{
  "d_model": 96,
  "experts_per_token": 1,
  "d_expert": 128,
  "d_shared_expert": 0,
  "moe_layers": [0, 1, 2, 3, 4, 5, 6, 7, 8, 9],
  "routed_scale": 1.0,
  "balance_bias": false,
  "lr_router": 0.000568,
  "beta1": 0.95,
  "grad_clip": 2.0,
  "batch_tokens": [16384, 32768, 65536],
  "seq_len": 512,
  "train_tokens": 265900000,
  "steps": 7957,
  "dataset": "wikipedia_en"
}
Below are experts of layer 3 (counted from 0) of a mixture-of-experts language model. Rows are named router (the router's row for the expert), gate (a neuron's input weights, with its number), up (a neuron's input weights, with its number), down (a neuron's output weights, with its number) and show model dimensions 0-95. Each number is 128 + 32 x the weight over its row's rms, rounded and kept within 0 to 255. Numbers have three digits each.
Before each expert's rows: "comes after" lists some tokens at least twice as common just before its tokens as in all text; "comes before" lists some tokens at least twice as common just after its tokens as in all text. This comes from a sample of Wikipedia text that the model never trained on. Tokens count by the router's weight.

# expert 0
comes after: "\n", "|", ".", "\n\n", "==", ")"
comes before: "- ", "| ", "The ", "==", "\n", ": "
router:138154124093077187139079167178101121101063143122114094070116146154140161118167169123152144165131098188126099172129167170098120114105123078058093091166128130103142083084059151103113135161176110155153062106120111145140121132102056133134140134132132109090076147076125121093092129149131074120
gate0:130110103123152175116133112108156070076084109127141076159102194153168121110170151096150147131147128138149119105151116112073113084071075105134129156146109132104190078124124127097144200095098192081134117101151162074120157131115120120154194100161123190163145141123170146160199110125127188108
up0:074125099091090107173111148141171074166114115089136133144104114158124126171058085050083171153156189129100117087078113128128155106141146172138097096095115083091119129118109149113117092222108104142163196104157079105158125128102104116095105123100099108148102167129103145169084097131156150105
down0:038137112171130080181117109177120097130106158105143146133186145134147126118103082111078146139089143116111123136079191115114136173116127173116102160154186092059088099150097122145085120164146072177152107146145105164144090145183146102167075160096177136166146148116147095168166126116109081107
gate1:161119113146108129136157107098117086112107128135103175151145092078120064121091096150111172102129165056170160161136104160182162161171129099113141164099110113123137097099161084214117177118104044101106106114109118111128077077090107116110155132067184122111072100123099122145132097162118074122
up1:111135104139150125114110106119076102101078135151109156162138028116172157116125143129133107153170150144155156128141123169183095089093072111156097112071174152150072095119077148083117150095060150134115119098139155066189107089051166138130112143079134119129147134136158153067145139105167106146
down1:143136124102115118121169135154136068159085127110140131084129171172187115107066156111123120165154104112063119128130165168167130147118147180161117161169109183156113157133160135124128127079090113153134146142135086040128107120172082149133195122106146092115170209063126099096085116162179125138
gate2:165146131156171094123138108131103143109134100182102083138117220190148194167169134111110104109140104078137076208067118155146140131163106108175144113155092150103139173103069110146092078099204129119143154105186166137129145142108132108123145112099152165131151146124086118079101136087116156137
up2:123097125133130121168150192098157095186159139168108160128138061118084094087165147165132144150117130130128177180149090165057149132159146126081122091095150110123049114143076077087082110106079139175165092110111133065112120123120094137148166163147113091134042147128128088145154144151142123133
down2:079134073050071143128109194115133146139092105157180147136119144135108123116114104080106116091172116094138113146200094123137100118111122085141161173098071089118094183142083105112177169141117123127092160123118102122133041113136098118132187153094140158088125132148156149104153128048126184138
gate3:158135124171072162110182144096108127104115170174208165087113125160081180159136151108056098132163148207145128146145133107116188149095109115147126103095132123134147105116164117147160114204092132140149144134157162101171148149132135214139125119122141161096112126115152122084161134176102150205
up3:108146155130111094102175155136159072093145081211153098076098097129177117105165160174170131099148124136119104137160163198118125125177179144175162132119092162140094130106131070075123097082110167117141139155164125117144134073140129174125079163133181066170164128170116169147111133152148085132
down3:111121153080120137097098173129126137121122177108118124130123126092143108020071127075149134160139136089135094090125134134160109091215121139087093171174190089067104105148123165102097142122182128089148141117128156148111088125134161123120068137164075140037102114126118146118140142133121077100
gate4:156093147134128181037192110092193140044112111121104136078121140074141110112118129099105168079101204087156071100145165099133146112112176096091129163094084105161116155127124082137144099149131151122171126088122142153129130153146156161083154095076151101091090111123126096149152122118090103118
up4:109143104150132106168093095116104125178115114133116094159131081141203126125107141144120161110121105109125184125125170140125133146158111082151177065124138126141110121117174059138136148143106156117113128146107083092095108179156172090167165172206077162077181050090191130164132102153100086146
down4:060196054153133180116097139091117182110189173155112156095105110123106071152142107156115135125116134147155206149104140136129147175128151140175123171144102183148121117107154144168122032088125171149127158124134132175096161122138127128159154111146157123189158076147123140158166128174142155150
gate5:162079146141132124175090141123145102110121093082109175116094132086105110149073101136142098139124144080128144145148074110121127125126148119156130128174119130104160170118123079089147151157169143068058173063156059123123104169123100096100074148111119150108177107126068081118126079040092095164
up5:089114164094154130136132133127126104087093083143120106188098140135124106076151110145143106124152109113121105091139038137126097172081054215075193090158123082181122102100111111131121173124123136082141117157136135142147113099171084150099111169140117126082134096109099188112061124145115142185
down5:131084152167119106127122119175123149165136122078070187187173123161151074143106110161121121061078102083122126125175094140156117147124074195103168146128092153157105154130104126120131111073121083144100125133087125103125120169138084146136099109068204089163177144134189159108081117130144149167
gate6:175113160100115207122151141144124142122116120119116150134076125119145119181149127141098133196140099104121148063135112204159148185095061142115162153122135082139053182126116154120165118149072106172129140137092118192144137123104094112116094110131122109027122137105086113145068108119102145095
up6:198134193120066168147101116193118170164076124088101132132140133116149103144153137165063156094107140120088131118122168147139069139117123090205139119150145099162060154170105151166162097089116135056112119138110092072111138102169101115141198108152139105074144162144106110153115133156127141122
down6:101128127126119188130106103122107141145079088130082090119113098097128126122145095116124133180203117097147152134129142191122095182128135139149136107153170213124088139142122144105118126154051101150136088090150166144121099199155081057085141094150047134086112133114111086094154145115191139148
gate7:214080106126087098115197098138111139155251103086113141134147094074137150135153096108111184135141147100099136145123092096150119099111150121101151127106053158124150131160140105111128148087082101159161162122115065084124123118179129111160162110107097157115127107151076101134123080101111091104
up7:133112120079116127088097154213161149110181176092110132124131132115132167162164107143129173113101112120081137135114100148092116122145169117067146106134096141108174060127121145083090200156076095168212141110131119089074108142089120076155126087119155141127174171146063148115103095161137120107
down7:086185171125100122077096121121177088217074112141142128144116145127185154107136157148064119167146148108135149133128135177139178152153135121156165096128166112114086148145191137140162160137164136109118133103194090154125101091138056153102148058110061144081111174178094113121132131124155132135
gate8:124126056084138137148113132160130094143141151174154174144104087110152127120112120143095174183131131179164060166101081110143179164077156121147161126158083136157150108155141138130102104083110101126108177114130141136114167137199109130051170189093081170166112128070157117146121109132069098092
up8:146125141120130109097097108124112111140165122090102101176147128085105129083147118136081150083100106105164131102185164172165107065183145122136100092087121114175147108126124117112134127112114113097089033141124135117078106102081106106139113124143184140117117184160147113097081229182133170195
down8:117187056103159079151093169090118155047183087122103091094196162192131112163150092159172144092169097113139174107146182156112053109136118136126138089117148098089107112125084085097145154147111161133139087096108075161170149144122146134145094107169137121089146131160104125109117133116129158140
gate9:130113046164140142154111141173153205171148134140131134091115169196055145083146126112121147101122154131114100086193141117146073135120107096104125104153138123151109132109183177120154102074109103127165116218143106148163133084118055138084163104107148141170127158113161116118156112100149180113
up9:132114105112135129093166108136156176143155106108203108132178098123186178126133166149075142146086086125115110154111128106096117123036117117111085162111155103113128099142178218167136058145140110127133121181164121118133120109131124107033144134156148131105109118125132106106146104060143205120
down9:105158164153089134104068157137103146133134108118004112114131121052129141114087141099134130189106150078076160145171070169098160161137137128118159077172104145119118147141136174119155159093122085150102133149080135125164095132111089149085087112137122105098154169107100173150120134112094148193
gate10:125124141102072105159168150114143159159105077085124144061145066121170089158148087134133101132152163136114126155121104153113111143159165064147099087146149119123130181149140115164077120160186180125127079089149136055204087089185150117132121167082112159119110151109175178155121137128124186130
up10:130160162134142151141174150090159094166144126164159151111157113104181151164077080108092143101112094177121155144192143068109090119154079108086154141158137108136107231127076149152113120176123160159128118135116112118138098120151118073137112174139155151089103131132184113224125108177143110096
down10:136133156125106072141137187144117121148141138136086109109085104123119138189149083117090133119132153066115219136125185150134134090131162130170074149152103062184146113147150094161139130134125210169116162108155091073180155109100167121117143100048112122127094178097150128098116100122110130080
gate11:173138144081106127048139087080158163179151117124108162124166132131118185143116119111173122140135178190105133169097163121085165102117151071077134103111164102195096152124161145121066147156101159127087155110125093138148122181103097130101095150084109143128135089140126150117141189084108166053
up11:114155120094144103127136118175073156149176152172122069157157166138114080115130093083089143112088068160135122084116136107100077117119136086134152122103096108156157147143119160098222108118121100085155120126139083056151093101136163107113165097118144166144124144134066111143171066140109121218
down11:129175153105136177026137166162133093099152116173118114133140140106100064182179129141150129127149155167147112123120089106150079137133128105103124057125088070137092116137136117154129151157066180097151173090098121171136162130146147152102076170163209123106146110138116163076164127120095104101
gate12:154145101141167143138083148123152103120129146158121098147146119151128069149137178109083113117153152110103110142179152081064224142123088166131185121148094122154149139118107158072042124169106090101163161118136154117128092109153111098096139156135114144176137102130154131131130030145052076139
up12:125159159099064110120146169104187091108145129131064086155086110159085147109136126105130100145165082100082126102156133086146118051173154170155131094141074140141143196103094156085077090097144070111095126147137132084221145117128098151142136117120154156141153114111125090113122105165097089172
down12:091142145104162092160112188060156113085166119106122169138185123120099122123177127088161125125098066129175122135168211170116134184150074114129117134102174114149122136144138139096162136103168155138105133127137158078140153149173154155158083140157072146165095126116124138173037101160150073135
gate13:145064128102112118201163113107104090103175123147116106119123118160190034105053107089134096135146120135140120139155151162092126109181146103098184169160160112150104139084101085121063157180141132153120088149124144134117107143105181185104100196173129136115147150118130128075114127087130171142
up13:114191121140123167125092142093130163153136154189093124168183142119084077096179151156099112109138162130183018198064180162169124159074140125126130142112139107102136155144115168118112152103155142143150126117141116120185078153090099204120142143134094120161123176142140125154158114132102148106
down13:152100101150051132108088197166093123206114115160135079120069194075113133104114126128144161057126141118166087190132091085180138105146137126117125171107120116089155104098084132090098142177110180083124109115085129141135096135168113165114170100083120110096159178122094144138131121121142119095
gate14:158088167127085163119103139102143141117124113142088177137153086105148085091149127132128127149143100199152113147131123131130066089106086192132076187075055189196127137091082087079158170139130164072123095078089125100133145108116069129165140152098128130138114148111089175135118121095162132107
up14:207163147114119126122129131114119112175122160107142119122095093102100127123152082108134080137127135153168148171062169128085134116105071112120064117121110181109105160089146119125110140114140132099103064158070144219157105104188124130111167169084142164169095159103130187043149115125135156139
down14:131111189085127161071126161138100152124104194128103101122099094153045148125162187101193176176159114114156097137111162148148100148168082129143157156206135149118155105152116132101138187162174186128128085133097145129089125125150147149134114106092074132135119120117084132177093147072089095152

# expert 5
comes after: ", ", "to ", "was ", "and ", "is ", "as "
comes before: "the ", "a ", "to ", "his ", "as ", "by "
router:087181133080044169132106100160098154139109165084139118118099191167172145137154125181129133155142070154128078141114170151165119164167173098106043101135092071095119125091076125117113103196077159151099111129161109150133078127140110121099166161150153135115088099140144121079127135109157131128
gate24:169164126168112115118148127072129122148089128090154172067119126147120100192118103147144173168151105139153100096131133198155155152058173111098115130091123118099121098144044118107146168135068134194050146104138123092153129084144072167143104155102091096109112137138144125109158112146166181171
up24:121121172144130157159165105142092143107110077168160107227116182142142144030172114135135154114106072164146148145094110136150111157080092117164161120103156147074128095144174128162115112131189117104142157147122138091142094108183103112121143138163123083133131128140176073218097158139151147131
down24:208166122182168121090123211161133148130141148142060114197160109147140119127144137118175148138146142139135105124134126138157126065173168137100080154191140116146160135099057114088108101146166103074166101118131111128175146097081200102132116139164125148145139108150131148150110119182169081089
gate25:181070052136175055115091133108118103145106160123130125119128130132153122136151154096120126126103111125087129163149196127042100078086172137098124115176119093065136153121182103093155113094089150120148100200115055139144151152141082140124146109172068139119146088139163139167130121094100135148
up25:135119082105113114111161145144076080152105086133165121136135168143158120155155086176147148125124130143176155117118133183139093108119120174135170107088144126151130078115096177161109154134115135056051063095177103076098146117087167107085119128106156068143085148101110175118113130058063091154
down25:142103177127147139118111100185091141150154078137136163080151134100108115166153147107095138137093150115132125160147126185093105001157159115102149091135156089100112090095085171124124124140106171089102065145107142088164136132061180140098130164153145114149154153103101181154073134181113101139
gate26:071109165164074106149122116145080103131074163064089101148101130106130093155081165095124134054139158091153096088085150115118085227112104108169134125145174160107155146097164134170162119141103108060138129064126108123158129174088114155132130122145105107151090159127112069120159148119167127112
up26:161095100171135116080118139104117084149164180120056119139102148127089105101081116146114094125079127218154108139161162130120166120179111197140132089145127138095086137125098218078170126162148144152120077130115080106084091150142079130127140165119133149103159140194135139128134171075092130115
down26:154054199108133124122116094125123124164129090110143147159193134104128106171165099104143149046191134140166094097152056176091119165119076072169104102154116145114184120162116113137122116167086110199128084123148144141114154102106106156169107116088074146124139146115090164112132114086140174146
gate27:134118155190184059150151089171152092147082113214118113126120142137141169108054111105133085127171151100091114091143103140165159134062105178176129083133169146118093130134106143139193097126093107120113134096127143148122091160064159107167154118123153119119088163050132140116111119123091081132
up27:105108180061159050103154092149122156110088114140079118131071152170145154064119114093178161111118197164148070145116158172117200128081165155119154089153162116140065134188120117103151148125172098117126139114147107162125161122101099145082172137146161157134119156144128125082126134077093114137
down27:101120155124118143153141143137105112135118107126142207083130185127105132163138046152127122120162172127130108148124093120111038082123087163169050074174099118174084152085117079101152131154149126149133072162134093097096132152171170139148125113137130179150138135126147094146105086198139137066
gate28:166104152093191109162145070121145130089154114125132096116149153107085116132186121037160123102164131075112178133133134083133154052096111127133117096091129120106133161129106144094155103115145139134150061079092162046103107165117113130110093114099104168118065154121073176139148085133177107130
up28:069128139153126113047095089135192086122166137102166147133153114127143124150136164132165120081100166175143139127089141108125071086095123148166141103126175067111160139092169137062090125133136161095146148100099183164105181165085140119136130094175088108149183145092119076167171120172106092110
down28:099166152142067120190126136092070169134102151111205112153163138157164174084093095136101127188194122102106113172146113182097142086150084101082099151112126090103164143113078090140137104175130126181146184161122102122173124129158155108133171124151111112119121132108139155104073180063133133126
gate29:116125184153140119101119152204165175184125154160122130171068144115134125067161126180092098074092156127131171122115131122145150118051201115136135125091131161160138076159149098153095172092099164108109114107188096114195102164098098151111103150132119153143158084105093104104112120080092114106
up29:099079157155177099117109112111133156108117087122111096118133139194139136151107120106164093147104160099202102158189111116139077114116109162173158059180106078193068134149129139147114143134125113174115115142179104114152115161110134138199083096166129110126140214154076160132117139175114096160
down29:091141174136123140134052144125131067146198101176123153134150168154149152126125142110149108124151150140096118106152046131098170122138167143162100153125173127115118169111138167122130141125168153053133096218096099118179105197118146173093165113144164141141116150094137177158088123176132065113
gate30:125154086063062148112165077155100096135123101068131113135146134149103148104093117151156219165122106130118106183084105154129092161127128141101180195138129108108147094151127086076084135125167097148140148127148133141100080159041159144156097100093174144145144203150146131101090132140122114161
up30:124141151138161118109151134149178109115138154127092193032074106093173099081152115117120104113085150144108153105170122143184127106066163165087144118160109119199133136128135130131185071141143131202145131120153116109129217144147134115102080181121103106075086110112131124119121140113123117061
down30:136115121165134093090086190149165168134099118131118091151152147097181098168074107155146134155124176160179108121120163145120132083149146174185118172192073148098168114119055073113095109096144119172100135099082117094181153119108107133174142144162126107149158153152174116172148170147066108111
gate31:074160126137081127127170135166085100097160101120104162113074121104107136059162133160138159084102113110092135139135128151181104128145086220137075159132084124160161080080127151157151104094124144117099117116102099124088138178125065141110170153168107091168144076150147132078133122148142207087
up31:088109170119138071079176128127185141097212135160129140115192111179121129065160111166131089104144146130139116216122120140145161122154083130121114095157126126115149063093107114119118114121130101064144184131104041135187069101113154113127103121144083091127116116154109133137142110139171170110
down31:141074106120116157115128071156164122113067124109048143150130117205143123113133163085085173127094070156112148155113147127172090111155182100139160063151170070137139156111100152131115183155133155172129090103134135098118171088159128088106129094183071116090117156138122175111109137073139098153
gate32:172141101136122117181091141067100162104133128123100107160141130162142119179088087132165156072133143071081132122129122084135101114152130118033137075158183141141174111130140140137114091147080114084158116165148140124115062124098086140145041116157155109063178084112144164114123142117166168106
up32:157150151123115097164107142102109101116176092106129099148152146155081190147135125147077155133111109106124114059135157091120103125129094156128167175081149087174117094161176174193087123059151097186152118123048103123118125090113158103141154198137122157160152096119126074176121101103101105174
down32:153133118063137132112098125148131090112154083131087188135170055133163209139126129191130112179088181122111162118109137137125119073135137181045173113103127089104160138120111136154128154048122115136157154144063124154124114124030133136140120125150112139097149121144175120146127107188124132137
gate33:137071109143139125121099071129122089202094108083125105153118139133094095129156122104149097105121126174109071120084099112078159113086095159139138097073133098089151153150180128104176136141121150124078155074057172140115135148078165129106121065116137168100161135207110116143058134102133150079
up33:139128090141106121165151104143105111178119136130115075102125130152121125081063147075094119115094141089179136047053068148152112113105147100166109161148100095132166085094137127119205115117093167113163057080101138162191110133154077129169127155145078096105131112117122090168126144090149117113
down33:165160111136152125134097121131081142145104048077125103154143133110159116114082095112085115078157095116145172143083066164095162083123160111141136121122150137120149138130041121113122097145142085137172044124151101120144161158172073123126091098121114149085140130125189185102159140070059100144
gate34:147119153216156131111136107187122134169140121148158154162135176092119088092127150110162131086144166111137130130124096145130120182100056142118116132174111130048135134132125119175057110097116118113131231120114122149076104100125118122140193140164080148173100133118164137127119164147062111187
up34:084117133074097095055139117228139100179166142144096138176128124107139156140175126144127132117158136150161123158111111164164139159137125061086158183113131161164106123188096100176104113105130139174114124149091087094162154094096141170059132170078133136143122157116152109131127177088142146068
down34:126152166051125097191170150078129159157106120182180113112151160108109151125169094145150158059131090096132111094118110118144110129098114133192065166128108061114091101109157162126141063152136061126167126154105122150108153097138120082127104156097122120174155096135090055138146116081123126083
gate35:191116105096134107106106063088079169093103195147148092085115094109114159131187142131171133167037149101096139128146121124150175108098142096158137129072136155128165142108122091150170146081130099109104106138067098175085171147132102164130126105157045155133141171136102179132097161130144142131
up35:098169110147148100109123184178125071165110111111112196108149133137133059141124122135143151094121130112140070150063128096136038155152058176123138107090080115100117130158140159145083068150139119155165142148121124081154157150175185157143144094130118180102131105109157145125158156137199152170
down35:126114175138130111105131137165090076142101120106139145170161144155128089168181126209052137080181088187131087107121067144071132101138146118162076087111124109134169169142150167142132106125087097164131119118109102097133147093086114132207178120114194140105073134115168136126141160128087137112
gate36:135117146161139157146105126175165124151094149073153124221088142073124161177107211108135151086136081131112097148102141089102132145105087169150177150085137167128143103123096104122143054140143130127172106165113097122119097115172042110113165123134121154133098150152104184088077130174168143124
up36:118108112159143151165182082135135151133143126109147127136095089082097130186113112151145106086130084082113172113118164154060155110090147048115148095117161141067190149153181122149113088087152157142140148102115092138127125088183147118024181184089149113110142099108106129117082110128159142137
down36:128154097152128076082054094136117097159116135108078162155129096154096135137111164164129182102158168122152095164113108160065173175169167153137098096169136136173161132176151098128130150117106087136145086080168097176124109170134152135183091088110079154081189094169120105138177128168141136113
gate37:131075136115158129131105059108137159099092133074089106108083148151140051172186109088141101142157081104168101141144158148111106126155101128107123122105196163145188129082109200079047095112128175144143143143152131106114152098161149134123154110052114058147139130089143133146127097140151102123
up37:101096141178138203145123140130202113146131115167147177157078058105087170086148149118150103124169118130117131151145105180133125200143150067110151108139104115140085144161114154196125143151146107151134152139114216158194159111122158100080088095155142168122111149151142191107160118106131120151
down37:160056117108167117102077127165102138084094152079082134120087178117135090172110085107207204128119182133121104154093151146145061126160126181115099122138127167124145121127104142103095134135159173182113128124103161141078195165100135164135114128158134117138145025126131133114153107105101115129
gate38:110118102074086154149141122103096130177154162114141093117127148114130140120163127108112133149122104141142134117109062132119135148117157172119168175192108119142126164216030121127154168083154114122052128109111121067137129193050086125154118117104122159143145112115121100183098143083077187119
up38:132151171169187120178122109111153142113101146102117171150096125207114183128058133140142108139114143161141137108108149107176148136146115142091140090146116098087086143134155101135204168150104129111166072093157158188153145088147148124074138182148126139222144138155136179159090082103105133088
down38:132149056123127154145169164110134105135126128138122105106077159164084140118066150142199118167092118118177148089107177106090122134148207080132122160187137121153068100193076155165194118086122076111148125095121145132143152149065072104115082121112081164145112134170124134115109107126124133101

# expert 3
comes after: "| ", "201", ".", "(", "200", "202"
comes before: "| ", "–", ".", ",", "0", "0 "
router:118116101086102130213105174134097127115110126113141141077114178166134137116139172139174123154106102152105106146167154109138111157108177109112052089102084123109165117037074171113137126152061077100117082149102097157179118145138124151132159166140215138102068104100132138131149115141119095135
gate24:085105147143158114139119168133110162108148131091158174066109116162085117142048054164145165121130118159070164162101168102117157164136119049138126119114125117110086121118156132124157147123182146122111212178101148115115060122080147115140127154083105159128073149094163129190142151142129075138
up24:228115089103128099117118135157107156130139129139050135084070149151125144114148087135105130091092092136180071105202128154149189135148123138124111130088107106139110186146111123219109089093147117129124139108128093098164106082098154186125126067166190117116138159150116111096112166136149137113
down24:157100087103126160086076171111154136111133148112127128172135200123091121080101179089125135201102121176138148166081158145160133167061119172110073144124171197117140138116114141093153143139094160119141109133098182124134063136104179123130120152132156127091085099184066122143132139178160084150
gate25:103116117163152178125102143137135131131115152103153137120092173090097194130132106115088140183146182143133087158135106098123091158137079132123121191132116104090131174114109077060104151068145160158177116136123119100147127177207158116136072098151098106132122122192180056138066165137163113111
up25:139159141148123106075061145072142112156127164168093115134124093125133116109091149074224097158169112129129074102125153140054178102135122121130171169117115149181166102212108167156099155114134157149136081103149120110076071126084128126132178117111119075107157134107131134109167165089118146149
down25:187120104088153132139072160135083126109157103096116134081136111117097129189135105142173105020082140100153161086150128134139118112074143127149126108105091136117150108116181126174152117116104137083090114075136120177064109161135111162092099117046086156077121140091083160169146154152115151153
gate26:122083131131099123103106075125169136114179161124110126136143164110142091150111125152071208156104080141112132149172181171141110161094147157106063086143093189122124124111185117121135074098132099163162077173153140121102132170114117123113073179128105161106155164159130144180167171071142170180
up26:135135171167177054105199110134139105126111149116132075087075102175163187132153141126144148130143144153195155131184076079141087099118143160072140091081110128072121166094090136111144115138168132140170168092063154125134113146060104099125120101151106110114148114130097166088119091157164133152
down26:132139151103189157119135135083132167132109170152124081166112137092135159170146129135183062206184160137188134117155131126196075146144140131147139124143113122134184219127083126195165127122094144140101176144087162125178131137090133131090105118130164154098163090099096181114121119156127095159
gate27:125179128211163134143122098153095068118142099155173120111125199155135114128118173112091136094180119137117132130128078117160159086109157193134138139138134068131106166008093103141109150152096185162164125113176137136130120101153099156101135101095156100073098138163101107178137107144101110125
up27:102174111082097094090056113114133173138074126144142150190149125103138088117138105159130123157087066079063131083076100095138143170113098082137079139171141154129120104093132169123153120133085161173158153183143139115099137146112121099119125084047125169131167129066153132156166129081093103130
down27:155138086147128160079175099139067174107124126200168074148085094168093098136109159156153127056128079183155117159124133135164125155118155152110139166156168145107162086099125110140133126150082188134147157122121181154113096112122143078130095165069134141167094093119059105141130105083112134188
gate28:063108168133157153126081122091143115086110194105093169107158113093124101178059126143113128165148160124095095124062170137084128155084088180175143180102157113081107140187101133122136140149156099113143144144130111154149135116165167066115164157153092120118099176139161101159174112144205141148
up28:161140100168101116139128164088166131113101170105162138103136111157122119143163204095061102142110124142151104170167190166086164062133112156157078080112092096129103149140180127164143090115152143160192087144125142121137164180206126145129155205115108112149081115142171141090099139111132155157
down28:095161131113134150162107164061098144112150070126073167170184145116134163142140123142146049127070110139106162097138168094173111215120145089134113167101157131142158097068181110143146140126116119128149135142158055134123076141144170128093108087149100138144098080087117122153155165141151166190
gate29:122162149109124071077126126095114104155076149186170168126118114123136083135105105130113165130118172172136141104127147134091161138109114123169122085155071144151142134067178106088182137069084116071154084091163066085163100146122095080138113167110089094115074148091054113137187138116142130119
up29:124089149157137163154116108158122167132073179147137083121118075091118168158114134116142114173048181145131117126197094195066155113163114174112116121108137158172155137085161116153105114088123111161136094122183115178066133125118112097137154162154091124137050096078090124098142097125152173143
down29:131193141142145087128158112145149115084186102134130134110140175129114114108096111191112200069144123143108095140078114092116102067091140113089134067191130143108080057128072142117122174162124138090095159112055119092155115067113101114126187133155160111155164157156117147139097133165145104137
gate30:174109108152095113142080134139187101062109115138073135148179173136178137132110097069101166151107137091176113105127124092134137084123126151119065165102080137166087177089129190131136154135079154145133131098099142159135117096117104067112100124161131098078150100141208078114138099090077161106
up30:138106071166191117090092170127152138163135161127113119087098140109127164140116186201126103109070160174167137126153109060196197145206135101174093136186143149126128105164164146112172130095146051129105143126119094111111166103143083139079102101114121150142135159153126107169140130104130117126
down30:195174135129131143177159144117123172107160176106182158071105112166114131160116098136105122154128106083164130102158186150136158125103130146161096156121102107177132102157184117151103146147143156085073160079114077168058061102074100157100163105144105162168108094111162091122125121174083147096
gate31:157115170079147119093107164178113115084085183209112130137141085108116133178121103142152091087162174107169107107130143090103139115114146139145085096074215173169185098154096105169132090068143139176090118104148108164128131072103141144094130164084159110139161122133103114129149137129185158138
up31:170142116107111140105147099160144156108162172143105169105142151137116216129079131110206148111179109116095107138085141111075139149150114130180103105069194173134147124098124092176134133108182114160098120128097107117140129140076122210123118211150157151118147130126134166165156110103123205151
down31:157130088118061174093055119110113130147144113183109152195147095100099119172134102210145133101105112185115124196109150113090161135104133158145144125124136195169171115128152108149160126146069157131101132130106125063111118109113148111060075085147087125142133179109057128161135143150119156127
gate32:175081108116136174152175104081158126153151171040151165126139125169058079143102150107108070156087106173129122153177183114137157132092090198119147124083126177123174109125140162156110132087090137135121143056128117081114122128117144119128115169162199115126107155122141156092072139132138103117
up32:131094142170193123142133110104222115133147113122147142127147150143151131086179177153117175199163173148154183073058131160164144121127121109170172100079154134135096143126120119112101114099143207161121120154171195145119133135118130124155156153164161112085118082101117108152141074106070118100
down32:147186148085153162169111060088128104137106133170083158162122125089109110164110081130062129146117138063150115114160124136093122170093071156137087123125122165191184119160119072107178115120136070114131124086119104189169114089148119114137070138112174111113145150170079063105128148166137139135
gate33:147093108087139142192104134146133073152111144077179140119162104136167093145091169137123119176148123124144057089141085104109131153093115070117128147123149112143154098174133164149175099119136131183182112064157099042171128102171114107135140193157145166109119074141162147176080131136085156134
up33:156082125120147079153173134072123149175157158166144133114157092178205142144087106080115118158056165093102127174147130144147125149087148179075169129110094135129192094116108088123099121110158114184112103186094076099102117156135143175138136155111078104081131141106087073167108139153126119103
down33:101191135116102183114138123112087130085070152123039100149098113103163110113186124141162154071127142137110143144069124061152123121169169132110116130107146130131094151126120142185106154161132124108182142131104158181086093108140118179090127065173097144093118074139195148093154147096152149176
gate34:121152034082126114136105068130147135093144118108193101141096130113131173129141106165119113166085182096188161140127111125078154095174141184143172102186071151173192105135144108152123112109112091183131105132095120140070135149121145130109129128144159138114197088094145163125147155199139104152
up34:158145160184184177133130146154140087163124173098087109068151099120075112108138150145122072188110123163131092114145134143103057083144150114108114148102214095090142109130127113090119115173143150099177101104148174114156086103136158092154107152160040139154098149161131103093103123072155127105
down34:187125138079122133117125161141119161131180111170133079134145151203104087120118104110140115103159120165136087141164085154109083126090150157159092113130157109115092113100123108203046094117127155146134166153097138133109174119135164136061076123173084093148121107171079146170117201153180148163
gate35:097110169123123128121092134180181148103122157128118168126132132153189123136144096174116150119149178134189211104074156106126082133114135153092198080201135131157171125139154106110147130141115102097153200166139108069135114099085116122076121164191107144120110112153123063127192103116142134145
up35:069151142112145135092183117090090133179134138123146111133107087139115120110131119126118093140104145141159126147159103107074193126128059164098129197074194090183157132089112150150134074080165128139150099100142163180141090142061113133162115174116101161127163164147077166170104079166157101120
down35:124142123091175143097130094118081087117053182142137162128111155132121083107114113059162099152120162159185085142200101156148079143122093086096090124134166107166153175146152051103103150147111167123147136136204157137112144096069135138182121121110092124159071081141101106141108110110121160132
gate36:104108153130135103136086089119189109166136126182135181112118089139113147130133155128106091115075135147132057082149163119161129084135170153101184117114142156105194160163102139164104139100080154156098153112135050132085153086090178182131112148117119153111058145145179189128114144175174097150
up36:107143137075122122073166121129124149153194146126092159110110097134114089121144124127141099134091130130091211110184152074118180203114101095134135151102089078104104080068140119144174076128182152170137131087122117102169076161115152160117129065109149154095122122068110138085164180146150133134
down36:104125124148092152104138096146107099179101118185143081101136195170147146158111134182123120117141140137109121165147158109175114097153169147161078172132129157141113156109112101151132144153073113190099052105112129109134048107119133101098116145068098212123157084138217137090155130129084114135
gate37:108086109138178095131101140151085128090129108135183104070183128093126108147169150127138120124101146096128135084049122092178159094088118130170169068119116132110132128204146109097164153116085154166079096128094123143071137105099156126148170091104136114179165087103130166117142169147117167044
up37:172075095098109077107127166165122116116138105145149133075142170103117114147147159168144129110121138135125134162135144194176076150105147121143144146112122120113082096151112152058177174125056118102111123165133133143203204155147140111090126189169096171121090164159139162176108146177077097087
down37:084169099057121154125139064150106108096135133101091156160110138098099139107116174123097146147151161127212156150125174182121175192120104107098205079101119126161124104079107142159155138161168191092146107162129135137200138131116153128122107147163132145139146154079061102136094088167126133116
gate38:100098125165090176136137080184137085089135123138229177190161132105134102105076136163110130101127134084122139119105082123102158058153121082154143095102065114149211097150115099129124117196140129094121126142141134119136117150100139150131115100139069078125172097152172083125179146119144116107
up38:173117103131109149175174031106147098117089134143146123167144114165158102127143114072103105178101151118092083105150123135107178153165141119129117121110032154072169119085133135131140097115116165124199136162093145079138160142133132127118118106186084077113136106161160104068153188087160140114
down38:152129170121110122112114150161107073118127125180135100211200089149124113062110133126094117130110092121148086146082174112120085072148119082147196090101116156139158141175147164144183131159102143075139149075153166136155163133166146153121126115167131118106064129182153103164169186098114155142